config.toml
experts_per_token = 2
balance_loss = 0.00139
head_dim = 64
norm_place = "pre"
positions = "rope"
rope_fraction = 0.5
tie_embeddings = true
init = "normal"
beta1 = 0.95
Below are experts of layer 2 (counted from 0) of a mixture-of-experts language model. Rows are named router (the router's row for the expert), up (a neuron's input weights, with its number) and show model dimensions 0-127. Each number is 500 + 25 x the weight over its row's rms, rounded and kept within 0 to 999. Numbers have three digits each.
Before each expert's rows: a language model's description of what the expert responds to. This comes from a sample of Wikipedia text that the model never trained on.

# expert 14
Description: Verbs and infinitive to
router:512523499543514526502496530460511498503489479532555514501484506485564484479512465465477497464445479503482519480494467552461567493486525500525510510522486496539510494505491518465550490505529517499479522494515524459514481498524514521456529493547530509523504490516492531567525511465471509483518502490512510480504520455499491488494508520472487497487480487514500442502484488526471519476453
up0:508474461503505486469494480520502483537521503477577479491463506504511483547515467535498474491496526486534559508465505515471486481504492483491514479538513495523490437479519529541507481464492464481487544499459498480482515516477524495491481497498527487557471534521484534522521469528499466516495502495478498516529455465460485482487515496468519488484425498529479485518488500490493500511532
up1:510467504493497482506487505469507481506468471530482475534450446510497475508490489479498474483489517512510553515491506523493493451457527512489480505506482465486497520482513513479483477426506490480472518515490502487526494482574487526491560504484545504525486517523483453497533477460463483534456528478514486514539536472475511516495502518489486537511528490485482498536486529548487530467509
up2:523538461504477509497500505558515482522526493527520500504468523513493420509512494510490499521484518522447492500499482509525480480509487449515477499542496517490471473498532474503511495491502520468512511463499485462500523492492497526490481479494520479484474522521461536485513558512467458571546504490473507504458516480515495497484505465465518505505474514514490548527497511440495516438514
up3:513536545522465515481508506481500514487474507503495521511509474468506496488481447499473480494482505473472528481453529504491478451519477532518521521488477478471456495510459516480521510468467505499527461529503474481523492499437498485451485518515532502448514518516501456540450508478467524506503525513466481440472526473448500500507491496517508482481502508509499480445486451534515501483498
up4:523492487546508479481480491523487562476471543490518464499476510524539549500470521530493509511496508496525520490546477512509534468494537456485484492509469499472476483489463491506530524501528499502519531531468517518505503515479467526557458489496491469495496442515485533503517469445485519527473508473472459495526459506469475506485497507483524511490501511559480459517523528473491528478498
up5:524513476460497486509513468487473498490484490501462508485491529544501478502479472521506513518439501494496464455531528485506549525499507519503551461495475546515487523470503520532503521484513470499509477490511502480544532469484502499473472532483564511520506502482470515469469565493492428484473491486524505463513493501461490487536523499487478513474523511515486518510511486565517459492485
up6:448487502477527523492486516463531516504469506437525469511448538532520498509500509515463514515471464516510496486468508507499563497475523491496473543482487503522493495525508502509474475555489524491492519492504547491480516486516490502521511481458518466512504522517511514515480455519535538453520512537479529488496507505524504528494472484506491500537449472475539465537489497501494543471441
up7:509497511494478459449472527498494464546477491522481489507524568498464521500512526478497469501540500500480481517545499509497529567513517541486502561457480517509526477496504501487538475516513498522472510493491493505517524501494481512477496494499498495531518483464517474521534474493463497503516468481531514493483555546467535522524503486462556504499485482531491451468474500501514446496487
up8:559476484507483536507459484517464485535490459524476483493493479504473483464506527505493516500490455492436479501478474496470498445481499496492495501512441485512554494472539487498478519498514562501502504471510522473506501516455471475465506527512534494545449490541487499510494449481510497498521467488454482520540510485478519477491513479515478470490516485540511508492481527497494465471525
up9:510490465511509496447544524466499508548476523522484505517480551460498480508529475530510513485518467527455480512497482452493562530509538472460504531447501527527502563496491503514514458498471468510518505475505495481527531520475481496515506484483471491465516535491507482533485458501531526494465476492452523498464511523500538493507513516536490521485472509525528481478506511501519496471476
up10:496508471526508511514495521486502478510525479491530525512495466514495506496533512509495538526512469525472472511494484527520523474487520532514534502515510472481514470502488504521535474470507518472475495503534524506448509499479523529405473444488500485469471505505464503494475477470497470526461486550474497498526485496502515445506562496477501472467452531514547497499459513457528511504499
up11:506487499516543496516529532491516493470495503496514507494489527493457494486461464518553541482562496487486541493507525487478506486481516505467516485500508456456444481533491477492504469500503505495470513516488487480496464542474570548414476493518519484461517463524492503469491509490531489508478518483502511482508528455482521472506489474535498499514524539504485492524478500505539519504535
up12:455510503497476511469484510483498492500506427486466523495448529482484453493494484440468501506468476490458496495482436498477486493483469463522512554467467504479515492462460476526508508511503504477467459476451521469488451513482480520487525471498509497512481498490467499477497486469512461493522508461490540493475508488492500494469526497482515477498500511523490451493501496471454502499451
up13:500467468498528484428521516489453484513511502530547480495509464489487509515511509476520482514497466466467496513488462485446515460484482528506486504532498492495483534464494492486534506495476451495463511454473470483495440503459472505531553515495542537505509513557522500519520460470494475481479510482473518466517514484440469502469513504506519514505461486483496492486511509514508495473501
up14:526514523511478515522493515537517467506482517486480479522534492485515566519535492490478488494500522476516529471529456472490524502542561528521522485462485513459518484473448496486532495532471501517522534481529460497523473444522520508473467475517491502501524507481465464499536489526468525489499492482456503554505498481509498485555490470492480536497508533513508498528500534520497498537534
up15:467513497483481501504512488555453498504492503505542504507530490463505541491494506521520494528504494499516529504554463467465513454468518550550506539510478512532464481505521536508548483489507505522488539468485537516482496498482513497498486522506493501528494502536503512545497530497507511441520535449504490499524522451473507520453500534495474528474475513506516470495483566515535527500494
up16:527499542485509508466501496512503544469511512528516502508497566527519529506497512525461536484478486511470458465529471505513502454495484486464498537494548528554498487492503536497520530463541523493553474510499530525517473498536442497516516481465501463493484475505533503513517515534515548486497519512516505525484491528521475502525512528462481499506469533493511511548524520523526544512500
up17:518521501504536520485507528473502500509510503478516505481445530496494499460524510465470506484482438533494511426533503482492494467502549442495519528453468485499480465489530494520514487514520520488541464449461525515506484476485496485503469486493499536519503504516478515517472501505501514478539527485473502517495480487525449472545486479426469519511499497506494467506488478500494501534459
up18:512578480452513498482509503504485498544471470496458512498491497488501466480521529442510485487526472523483524493496483463511497487486499545508490499450496512510518491476526482472507516485547487505525504501504476502486501527493514511515543503496550518519504484476486478519515496522533452452495484518460483482496507501553526473473516526471516517554431543524506514500465475534468478490475
up19:528506489493462508554535509498506548519451486500493527490530477505489475477497491512506478509526518485491513485525496501466553440497509499512518496521548503528512477539471526468500504551543519471456492515480450514496515470521492547537482460481524480520483489474471487501499499505467514480518523499520499488496487460463512497526472547477533509490473513554449463488543470512500494483504
up20:544512510522458513534428475488487493482523516475536548479454499477511492490556491508486493456514493475494526544459472529485520506454524511471489491450515497476517479459517507495457453504523532476507489461494554495495512474506512462494510499496548470525491502496535495509507485501523501502498484474513521515534480501529541471513489508497504511521509481525548509483485505543513508446482
up21:509498463520477506495501499499534501533545478501525505510504472465456549541514467512547484531513511501496514467524501489480502479472489511510517526472466493546472518524462533547507546509517487465515498511495510524487501499474503516504515451483447506548528517554502510500530512497499465483472532530505496507491526486493457487492532512487500531416474523534457502515490531489534524502495
up22:490506485528502494473475493486495486453487496477500480526524469552526522486483517484448504502507500516544511478477491520477493528492518522488498482512530511501449511489468518459569469508493486502485528469519456502533478457513473526482485478521500543517539492487502533505501478520474505507540475515485442513515510432476544503516443480525510515473515537448471486480499497514475490479478
up23:489480488514463496466479462493479472499504526547489541540492492496480501522533502501525507530476477468518501470470531524515552469463519499477491456495493495535486534502543490511479514496496491492493488483504484492515501571520476483532527452474443497478453514501511536553497519477478492492519517461508480483503563520487492511481536530454525492481493467495503505480493453539506534518508
up24:518461518468488493542484497507511446474503488491535540488504476482538500472503431510471493484456476513522497488513535520531495475539490469503491452502514482492488488515486505453527503507507478507501531495513498521479491493479497499468479501444527508490510497472517434502476499488547523494470467497509499491528499420517562520511503475535487477477485494492503514502491513486511571500460
up25:502487484477502488418489498507492483506471522492496537482501507446519476466529476462470427464517521528504517524467500478523512508532519459492521513497514488493495549486522528470489448532512504484527478497493511512534482499537522504537499529524530495511515480494460517487458488454492508507446501523455513483456490507498449503521494495486491515472470476493496463506458486505506507541479
up26:494516474494500516518481496561515526514480480530526482536522521460500458522538504505454516454500495483517488498519488553487518480448490518576524508476499476526543518507509506516509476551511508521482507489532513534558486522513512552558489494492518493498496509507429481533502478551510472515516505511460472497530494494479542487496495498524501484504477520499518524519512510485530513504491
up27:490483496452517487452493498542530480487488503521475560479524486474502501472507447518488487470524542547517524488464477525499503523487492481524521518519513514504499501492500470500532455546514502523515481529492499507465504459504459496513488507525472469500513446504531500439491524490478534507508512482480513461514480454473519512530489536519524483487531514481480504499568519541487510470453
up28:463472481552451486507501491517485486509501445518480486512488461531533500491511489456471516516498484471471482479492520491503506490542474499458522488517486490485532482547492533454509554497468534535457488510511502489528488532530490499482536536480489485471496479494500474532475521450460473472506520468558479481465507511519442483499482494493472486495476501521457494488454500477499517477488
up29:513448500508471510486501517525508509477472509569532524487522524524478534523550517538473489494492510475528547484510498516527503453497488442535517498495467478473475452519442518469505486490501489493520525507541501507475503473504475484537508471520489496485512487536474498487517532495490501485514494473459476504458565493485519494488485503511488448481518441509469509498551521473496484504504
up30:484563439491504500548520488470537514495524499500527571526478492495552529555516515477486532446472481496550512507556507511486513513492521498505502527496540522507480514476492537499476478516485489479458506432506476470458520509509500509518535471499493509511506478500504501517496529516494501503500491547533532511493529485501536507513502527474487521554493514531513496498488509531488485469470
up31:487543473505526524569474503468488527472515514491467507445525537489484476540453508488478534472521470454498498497494476525476511511492527522512507517511482543516504505478502534509521495508490484474497489480529504442516525517496496477513526519495517534487515502449494504485543470556481543508502477530487542465472520529436494498488530510476494506455511502490486448476515484521519497501522
up32:516517470459523471508499499513486478510507488538503466514447514508529479501503503459483487490504489501483470492484530534561520467528520487510487461503487511507489503436508508472474496480506472535500545509542535505540518486515502532520511501541557480526501521493484539492502489503460540515493504503482546526517554505469524536454548509461484488525527534499535499519469503523497512474531
up33:508541498474498486486527491525498533488481518477481497485504494488473490466498527510491462498559491537481522458497474533472497490519511497539479484498489548504478469473506467470465481536514478514491492493523476473412472494495520509496450444518502454481509518508478517524535509459515460555510473521493524510474536505507489493500483493487442513509470473514458479487524459502519526503491
up34:524508494499481513472495506467497515505502470510507478447535472498490470520549456527481520498538499490489570462514464510495540489528509503520495499515494496501495452505499518491504480501493500487488510478501519472498469487528471503486477482536497500464495504488460501494472528512416538499515501475420508479543511466457502525479525482466550468505534482456506488475482491499502512473537

# expert 48
Description: Politics and biography nouns
router:534500524542476488452519505508490477501519506525492513516491519476510475451453497502516527476497489510496518541534470534442523526491512482474472459551460520504544493530502462501563494506531476544521522495500472489509477499470496497511494472519501526542491526490479540507504521479505497535491461539512511495532523476544456499516480488507516483509493478478548484487484475535455511477464
up0:473502545549515490507491519525539477484516472492539502535523483486514510483498470533523499494499498504507505529490504481461498515500506486496490475505484490488528511446465438482485520518471529472497514496499459467475474498530474497459520491535427535499495504460512500503508472537506474491498478508488527513427516511534482495480465454514523470484467505460494497524480463480484474475439
up1:463508531490466496450539503526460524502478460493525510534465528481479517479507530502514513537507461515476457499518547486494536478518550482481469532529486491491485501531488463470508493506501472497525466523541538517519520487500489512512458450500464497456502525495494468482459459547485483566528503498528510501540515481502498484499500497497476502500533485525482537487482493507495544503466
up2:501481472494501493543513466482485475482505510486542457505498487483477529502484523552501548505520482519453496468528504497489489487491510486570488505462446533535501447458520483518494489484495466514516489499507488511477514509498497515476520514522491467514498489461511505514489526462469489560491493496481465487516528476557479463523448538499528521471468508522530516464511452509464482507480
up3:512494464500520495480444492447493524516486507488517521511481474501482484497499516531510536489492501512481506483469426542485541532498505501452474476490467475502517490483491445524474479521515466526485501497514525497489486472494453537506487483503500521556464507493527470524503479528576517495487516502507516553481521489505505488508496513531544526467487490546460475489490446509485480471491
up4:482514469522497548508461477515474521523493496535485497475480512498506497477453485512552523500520520482495568502433488521483489516512494479544502499498512481433488501497531470477523488477516496515471507509471462484470491532514543489446477469447508486523487512511540504468488520543519479483495528478509496519506506515487508502479475532538533565503467505517502454469495520496486477510516
up5:495507549451517485486513485504475470506523495524512491518484500503462475478490508478493530509505481488534517521515526445521502553493461504509516523524480566482529494467477456467478493477521484511506519467514485485477480493470494494480535440496476492498502512512497518578523468524498490492512516501540494523461537521530477534515469492494509519517432485493566520499480504520470491495483
up6:517486533532457448474508490531476495513455492451515520524511497495507451518523545513511480497547499475486513499502487519478446510495478494459496480533517510487533495542457511486489486520498519505514547491514449532504489529506464520503488491501490515510520503488460511502502516528518533491490473524489455546508484497462487484561445523480533486512465505514543488512445488484458518486491
up7:500491543553503485528475491511495502546520543481470476486503474489450526493484469493523495535484532542437548522498535460483478524479539510465524497528481494544521508505480495531454471493478545505496512522470511502462489508530516507503498477502498528518552552476499521515508536522478502483502542521502496508477499496514511503459515515543477444499492510488483486522486512489522490531454
up8:557556522486479529486497512471518487513493488472540490528471483504504511510515499491515495501541523548488496512534477486490487507491494527528493460503485511490525483443513482444535527500502518519518443487496492493537502530499530494486481471515526498592506513564479480515547495489481508469482515501512512486511518507513529454480486497481465518528517510496476533544515490508496560502508
up9:482494495490508543448531540496529504498495502506465472506514502490517481485498490545448502507494531529477523503494524497486482488528545502497489528497499462505561525486497476491509477519477470556545488520501482535492478491489493504530489504488498541525527510513485497511462497460465488511518491525490524480508504529508499497413524550438492482487480529522540526495500503473513498525570
up10:509509527535493482480488526519501498494487518507462510484523473489496492536499489518520494500504495481470504505526482555437508522516506549535462494451491530547516511526478515497517504480503470491511478544453520525496499545503502505523540493469465487523515480510509493508524489519536516487521476512560471502483550492486441501542527493471528536461501449472529548518500490471470520495522
up11:459510511476507533503500533497527558502498504523492490470491499507501533449493518463500537461534491515528504520505500506499513473460513494544472488484483458506488464433540522495483519502441495525486560448449480535564534495482485506526534504517528512514486483443500516511489480525510505497510497501512514461482499530504493527522490541529487522485468477511505493508501485522482491465482
up12:523548520549516545499495539471516503537449507468511515480479478477513467494464453533511486499469497451474461497501470473477519573486499480499505482556503495450483491521550456522473492514491492513478517480516506514492502515533489493492487477475476522506481500502470472514495550492491467503508507489483498536516499483505492489499550504489516531494492450481487526518447522500473478455514
up13:543530558511488513528506506459514491534479510517527512551489485512475522457439509496497534552511475489485499477508545473457486533517517525531569497494491528469519498441508496528499517496505519504485474481533495510494511527458526471460513507514488504501520493512484497504505499504525503499484465527478500473505533458525469527495460505492489477529502497471520458546477498546543512523501
up14:498544467523516484521527548454499536502498476515474495534451509522517465563493516478502464505503492548481486468497450530521486559478535483509463536500467516498538492491506485485491486509508527560515490504483492528491501544495500527502521467511508482495451471497513509522469477490517483539505518525512529472533494455492537460473476485518497503542468491526499484492489506505517506544481
up15:512492543512494482476486482491502527493494511458500455509487532512530471507482479537518494491490495504490504482495504490509545484477495516543529549505546472504530540499561487509492506496539512499579515445517519506504492507504497490478518523547508473490496500559497528468512494500491511498510559506465512458532463484502521541527527535518513494545492506520500476455512532489521495525553
up16:500472523532486455489497503440511510488495503520518530509543480523446512521525557461507504462462499503481496531518512522513480470475493476495511453504493502509494492505502486534459525492491488446463521494488467512504503491509487495512524523521516496506487478535474539499499493513508492548502518480498514460494487507525491496505480441489449492532493501487488493558464538564430495528528
up17:518491538489491458470504530524494497503463507493512480479504531501487492529535442475516490509465476520511516494539538542470505521480484479508530486507536520487513517526509501461493479542496559505535528480495477510481536469525486498478465509451508502488492481484537471516452452539506511522528481500488497505501480532531489521468518529490474516545454478479500436463525508489501478500545
up18:468515470467522488445463483442481474482499485511483492513497504531511513514488489520472492487472491532439481489501488522524491477515526496513489534520537502506520521543513521521496489522484509487462512540523538511533497479483564480492506493492469471492496542516496508526513517503538484535446461499451508536501489464519480495522468489510475492500501493429489459494453469497451515481500
up19:493501493493517497509515523520481489459542474495491480501421533516521501459510477496498534498503498500477474501458500480482486495539464464512487486500515482510498501425558493483458505461536535512534501478553519496494515528485507492473527485506522488504485535513512471509529545524516478496493462501490475488504486512523522515482481510524439505563445518480495444493472516502474505500488
up20:540484496483511494490464493488522506489510476476510525511495482498472505462488535547487508477507530544462554504508497537483494503508515497475490480512543511490568546512526518474486486521470481532541523515482467479493489486484521541479461516520489496540505484483461540516485521508488557501519498504462501473506512517500461551506494453447567534539523479472501498493515510501483501481513
up21:524481545506502478478486441505455507453506506502514512488509523534515453525461524499494468507547496547510508482479455511496442486478493464501516548528525508550498551498563496531477534509494504507516541512472529532517473503530516464542520511493517519512510508505503503508519533519504493523501516538508522526499495484517516512486524486505497487525474511481497547460558518528515534486486
up22:498525497490480479483470536518482488460501523513538490562501494493451534484499481489515478521490500483495501493508499458522520501560504547474528453510469504478511504498526509457521519538514513490482499459476482441501468517466527484505509485502496487533470529503521506551514497464494497464524457510512520546470518493528493484516519505488493507497511550511495458530493503514462569462461
up23:508490485516485490513474498523482478562509549533537478475552491482490462514478474467548442491501520529495542536473490539505478465497508446430464484487505492491495505511507483479507506498517497524484541509471475535522519492523484481532539497489538517475492498489496493528478503484501460532504501476511492502549502485511519508502540476544472514472557532474490472490476472501497479495501
up24:480468491501449499468536512536495490510494485490517529508452515530521523489479507562503469546513516490472514528471460526491511490514544486452503488501477475493541508493489530504503531512508544539496490505491491514499471482471486549497483478532462512547472473498494520510528534502512489542526569501509547502526496505509509512527507488522524534455548511503501488517512470446509529515478
up25:512435508471498532464500483478497453506547483528504479536491492486530516517536496452495497498458504491486517521465466517513517522527471492531470492519510493485476453491507471469567533531484470518502470492498474473458461516463498458479495474557482524536537504519511520487518500526504503478540499479474523526493525512459457497502495498492468495511544516504487518507462472523504512480480
up26:499481513444484532552489510505528513495506491541486531510506496493529506461459519525519512523540453485485503554507489503540507513459495486495511495515450505462549495488472486468510512468529533515508545525487501481502481492458484500489512487491467502521479486466505468536543485480548473504465508513487511501482535497507480512525470517511499484488509468537523503531452500476488495434441
up27:506497531513502488482455487495502472493519455499502510509495466503488504456472462471501522470444501495508507503489475511415490496480520532506534529543461550515484487472463472458507448505469502527478496499495497500484495517517486493515471519499420536509526473487510487502508524496500480495475541454475498490511555470511468503529499509548500499507531487495490530495466480502533496475466
up28:494478465565493475515526500510525503509506482522501494488482516517456505444484515514526503489433502500486487520486504507472486478489499491533520504488480451493492491506546440505512507482511483475508516488476461464471547485481490503556496469479530492504480537449548563537500484490487491467518472491541485497473543477503474491501484496491484494475493490484508523509471476567478496480529
up29:589518491518511499486474547472556520511503503481517553505502466504529505504465454501505511518486536513517519511493463495514519475494499485526496474496496568475479485533545500507526498522494470476455480501474484520497469526518491502527540484507494515518454489497488495539501503486534507495516457484496499490520452488538513474468488535495501498506507534473548524531478534485504555479522
up30:510490542484499502496544503508497516493484546513508465497539553501509473539458530466507510480490454524503463521421487535470488495480520514461488517511488492547531487542506478505519512464522518527490524490534518517467546536505486470565488492439483525509528528498498508526504475484522482483472486492484488489476544501509485519513495498567501513521476485497505504496519509501481510536495
up31:507450511506510499534505494485500466489558515509447531513514504470490494486489493463477486522502565498490542501499507520512538503525516544537514476508477521469528517522540485560510479524533528529517526496482508488456521564508513508476466478506521501514521468492500470506496513532503447506536511515478530536485490498479466488500475508532460514490498459498527485516433482498491505478475
up32:517507489473469504444479540512461536528487525479500493515438505512539520484496549463537474507510509443493494516462483489498472528493464507468496487501479501494520481485492497484479537492441490527511488492488528465475505469510493488508517488533491510524493545521464550473461518511549509482494462468504486534511478518519510531442491541488527504495499509480514545521466501521459508518495
up33:466491496481481480499458505501546437490494552509455500515543482501495510504487517477486519486501532530480534475507494457504475484525452513479490487496506491464527519481499474510578463521502472446488487513496489488511490531503490480497508478495482504517546570488476502494506526512495490529469478505496522542459459494520512540485512496468513513537516491519515498500557561511509522496477
up34:522512490492505520449520552508568489513459523463489561480457499458520526505486535508492489488510491503461513503512466507511523466479483522490504518531525465492517492467528482523524502513489488508487527516495516499534467462502482485514515532524492531480495471480475487492519490460545505563523496491461511473541508469467549507512515529473499483527525472472456502468515508496465544498483

# expert 4
Description: Common general nouns
router:503465511525472493498494519466510468490512489512528493562512493471554508478488505510507543503468471469498503467538456506482492579438513470523508451491466513514520520509494490487529520460507508536528510507517542468495496516520522512483528477521508526532454507482463519514504528492503515526466469518497533512473509520539460515465493495471479504511450493531519467489516479524490479509512
up0:566461521516522502469526478524500501462495479488478523533488503484526563522509539468540503489532476466489465513534460472448501506445442527516468504502516539501492484533522484494513485509506533489486489534473500505459502495511524519489502559462489521490521510514517486512485459499479502473500485505490504469504486482507488533503451479514547520495504532527514505550476509519512489534529
up1:558476502515477504498493563508543457528524510458497485508512522496519474504524500501485468540454525512511476518498465493494493487494505479489549526454503498521528508544486514495489511508482514506487483489469514512528453530482526523453489484537507524484467495522523522496512486507486502532472490479493514518488512555504503521512478483422445453495500541501526438541475500505498495511514
up2:485508494513540481505515464489518470508486482517481546477497501494537486512512520497510501503497528472505492516480447456500493524516501477527476491436482510503462507520498554459495494507544470477521474490510512533507503546454501526528487463498518524439490499494493497520508522439506473437501476538465509538474491493527482469466421501514502489500499510508466473500533491539502506500483
up3:504493529503506476496484491497527512530504523512539454527480542505503493487537486505521515479507545464508480521478545518469502482491507486533507500483472510449454495496470479493519479477510477507526485451518544448509469520568512509513502509480497506485510485484494513517458428481480507503489472525512443478539563528475483504475478510499512505528489458463474500494500513545531512484480
up4:483523494487497446475488507479504469489532476503533515500535519508517514528500517456477504543524464491506488486499458483506448550505501481476495500516485505497519468479531471474502539477499469513504483491494495501495491517519532509539549492481521536515410523492468510512507540476491487446476518497543514536485488559522489509481540504516491545531502491501459491485491482540500540512474
up5:515501512459477526466499529471471512473484521493490496538544504508505487486521461532534500482483457472483502457497480487488475487470484477496563520478521502446526448488516484476543472515522488509502485463481468462492502505521506511554481514481502530504528494463511507547483472544504535503514534486502495512478486498515522513481432524478524513510499487517501486511508461487451497440470
up6:496510540513552484479510490541526482536497539484494543476496472540505506539498500489515552466483451507521474525535517504479478472516468483415499466484500544519497500523479494486558491524514497500519500484492517529546493468503500484488502520478511463544470515474479467515498499492526489509454524489531519530492566484501508526490526527501520505494506495499514504525522527504484494468546
up7:449471506488513489512465497476527467480492449526517496510438488487486567472519527488482515480513476480510472485505471469475471521532467500503474522449519541457519451464492492478465494499472510495526507509516492496489491506517529548471512517503512511474453495528520529496464482524482501485499505503539541529509491537483454492544530471499460470512495457528504485507470483523518501503502
up8:492484474546491486516520548518432496481469458461490489505472481496496544489474496535524509530519492468512544508500494529547547487488497469461487494531508499502513524520521495492518450483507506489511506478487511510506528520513516524507509490428520520497496479470465491582507522499505480510491493510475479513538537466478475505534526505490499507552478511506537482529484475506447482528490
up9:541452497476477485491487492441509518476481488545527511527522525455479454477515499526516498490469512492486503504511485513457481543476475483492462476517516479497461494490511502499484532520519536512527508465487462536553490506560492518502489528496536521470485538480513536489492519520496534516517477496487505496483481516460504523490462482504454530501525489529473465517510513494569444510516
up10:504494518501517543486543535515541477488486507467508554502555497495481499477483480537459526469501501484505502521526499478500488537545536495490548506453505530505492491500490521498504453531518499491529565505517487499468499504519546486461496521522467518514517518488510475477504485491485492490440514515519491493477521542483483469478486522514447531479514495441537547483471479521487478475484
up11:455481502494512493482518484509553505486513535524533496557499540458511462447483486553521518500520475470508512461487515488472456554479479511509494469490511504517566512481512496506461528412535462488503502516503495535439517489510522500492526506516522501470481474494500537490481493495492480506515465485539523511486504474520467476486484492485514530514483489485505515512469504485509473471502
up12:471502535448520489503506511497506490537528534518533490487506503517470491450470547497511517486464491498490487551485524518517472530517523490491490485520485512498468525478488467501501482487492444577494517478504525539557509497497518489511543489479511513466514494458457529485548486504522480562494527461492531485499525490527525478491462521513539490463501510508489485528501481517521544509531
up13:490530535490492539485456482484513469488506528473493477529500484540549576514478481532512481539471486507534476487518536497507499493512506516517529530530491515461472485455426501491538494547496497466511499550484495512505475493530512527514458446507465512512465553506505514511495512491497528513526472501488506488482495457507520464500497521498533506483484501495553508510506486499445495509505
up14:495499502517460503480507498472524460479529549489525498500523512490511486483507490532564499516486450524519484456518531497502505511470499527502449432524497504498532524540531480501546504493482495518506533509476532520534457532499495522467525516532444474494475536514491496527497514499524491523494552498528517514459498502511504472457514499494453497504487539520530468516490506547511508466535
up15:501506476462492473533491482500494486481508520490463517490485470452530490500491471487528486515494477511501465521509489502488492542464452518478531480466498477458527510519470493489481523502462521487501523521540508486552469523475474493424520514510514531511459519462484507486531519509550504541488482497507529517481471517523469470557489485491465493533446505511532454491536512540512513494509
up16:544509498456504509503515496500480503454466495491512509522554528492490488495510495514540469540508541484504510495471486518501478503480477425500530524496476504552482511460489507504542541497492464488516470500473530484504485498517496482512520499503496498496505539503544504531436501517534479487459505498456506540457488526489507491500486512495491491460471498487534475556513484561477530455468
up17:462521504501518501459451478506494516515499516517498517510497504491518525522494528529507504521473477493448454461511458504435502481477528512497480503413535490491477559494506479525532504490508443503505472478549533525504512457466476491480508496510504517479536476511476500519482452473504491540471485549512495481539486527465476483486508524509453512501492507497491504465495487496521478501526
up18:438505505492470504518473530484529475520530485523527520516498494495546500441510471496512550492521502490502485494550493465502504529546480533484526543474482477502493496470491484498509486453500461505533514524560493523526492522483500486482534463506510480464448491509529510499529444525505524523484503519502527502436524522491495466493489502468475495522493481526504494490454452510474486473513
up19:492464505486504501454470549484468477507511475518514502546503478459509521507537465519488513482461476488517499423511456517513525529502501471483511495488515502464513498523532472484503522491520491527466506440479535520529521519517476534494539482455488478526452484515488488496513512474548523501502492483496528472519506487495501523509546454475484496536490501536471490524487497498462480461552
up20:469493499493486476521471513485513480512508436460490459458470496505496477477535487505465543497516520507516516447510507460501480555470487499501517458474544516498512466526486469487483515489474550515493503509513512465459504519540521488493504533510502562527500503518468435486497493512526491485486490521517539483540509456481490509477534507517495470531523486469499429503506524485486502495498
up21:485494484501480468524538487522496489459484495535534505507510499505490549449526526463457475505493462470480501484479542501474522491515545460508521471482470500490529483520465532518503493494515455513477503476486510496498485522477500497475416484500501502491546510505545472502436479468505518494468501460505510485532508501509473487498474517499514464530458525506541486541471538494486460528489
up22:509478499523477480460471507467469458486482478498495499568477482527502500485517485505481503539476493495495484485456484510515500518473517498518554509492477523459490518503481519515457471462510540494541536542486513491517497545485473471479505493540515503513468481490476480445467516479454512518521479532492503487539477520500491526473552536475505490511491481548519521449489494455489484457513
up23:446450545513502496470487484484476460485509545470486538508499490525503496507500511507468517497524493518498478465480505465514532512554500530500529520520520498521487539500496427503483475534514496527549532499561477539445520512494487514517477487513485541507477536509518489476480521530472501549488454496526515491454529472493494470485499542515512495504455513474493486490490513503503497528531
up24:502466495509486480489508520482508504477494488506474517482509504498468476479505495471501481512536539525440512499500472477527489475483484479478523508453534509502505510443502502508513471500481550512526514471518503532506473463525537468518465528507547518523565480524536484522490462533503543540539511511452548489489518504501482494529517553468505487484517513505523483457532533549482487527494
up25:462464485500501556521522495501475469521556493505504483529519487522463496494513459515494532500503495516492527492490499464493457533491458487440561514511491509529530477495511463529518493477500478479486511518492520523475490542485528449458511533498495532519509490510523494488444505491526478508442489549515522466479502467525444504518509502484498464526499504472540490516474462502497499469507
up26:508476479470481517515489478501493508497481483518526520528507443501492495499517471455466479480522530491506520551483465505507504508489503485528481522508513488505480488481481483511506521540507463566532523515489505515490498505549548517494513538537494528487452547484506484484503532473470467518484506445436497493547494498506487500512516482566513559525484496476500536490533503525537461496485
up27:493486500557498520487463555509506509499532487475530482516496465520520485474506471535506511470515488493490478524516482463490484485531474510561529477516529505511508486487537477510478539493568500513549510477539520470505517516510495485485494527471505469531510483494550507518523489502503511555504471535534514512502557496511457470516498557533482497441473482465485498519474505496503487474508
up28:508462461528503483507502534483531501527448510515508504485481521450472441491523489490479480503511463512511486456507442526511454517485497456497484488503492533533482500497488476501487434510500494520514514489481485524449489480479510440482490488482537506493487473519491499488539474475507499491489493494526536525510494493586467500531528522473457505502530527508480524482498499521506459461508
up29:516512522464502489491482532469500482518476476516474525498474529472546475493478468498570506497474489457490468513516551511502534483463503479497512489449514475442500495464534505486482473488500501501495476508521471491520530504503510461508516508489521515547527492484504470511441558492458495514479544485538469520548500480470522519478489532505490491514476515509472513529488470469518480480548
up30:533498484538487501498482511445527515544494532486540487501478514497480493515507514472484513465479551505484481526502483523505483497516480462511509483486504524495493515517510493504508471486502517511496527508506565543548484475448511512490480498506516465512515467474490493575515465451514501490507478455501551439461505497491521491530496483542460466533442487483507497459504486494460504488503
up31:469487485465498510472480510470519473497497492487504507531480510514516542508493468520561509556482502477488489503552507501506450505513510498508523470488485491520536493515576497496513503506527494548491494465505534513511531516459514566488489499524486482525469490509498562498465519504515486538476496474534488492476538490546508517494495499459457473541481511518571484506503493477492487523505
up32:476533505454524504530531574476527486514520466477522516495512473480577477496522530480511513445484479420474456475495488498507518503496488508527514504485514526475517521472528494512520450499508513515513510490516521487487504491482551501489537519543512531491494516473503476513516532493494496531479518553470494501515489496477494514477511517499489545495479508490507502554460493480478502535459
up33:517497526480509465504477509468507503486497492498462541469489503436512479518477430463505499527517498521549524512499466483526497552486496505487482536502518518512447544521479510509530493518538519504529483497508466519505508531536498494520497476487497520514536487496548522480465533448452513524504482481521484523522513508540536490500478500521537526534508465477530483485485561481528487497484
up34:503494536524504545453484499504488458523531513499525503525482449537479519501500483495547564495496452483491516526498507513497509505505508505546483512497456529515442509531539522536539515464491498522519486490481491553522507499505516516525570516479462493494424488492477504486495490465476488551515495501523528502479525515520494501505516476476529518513499492521502540492506469525507515472526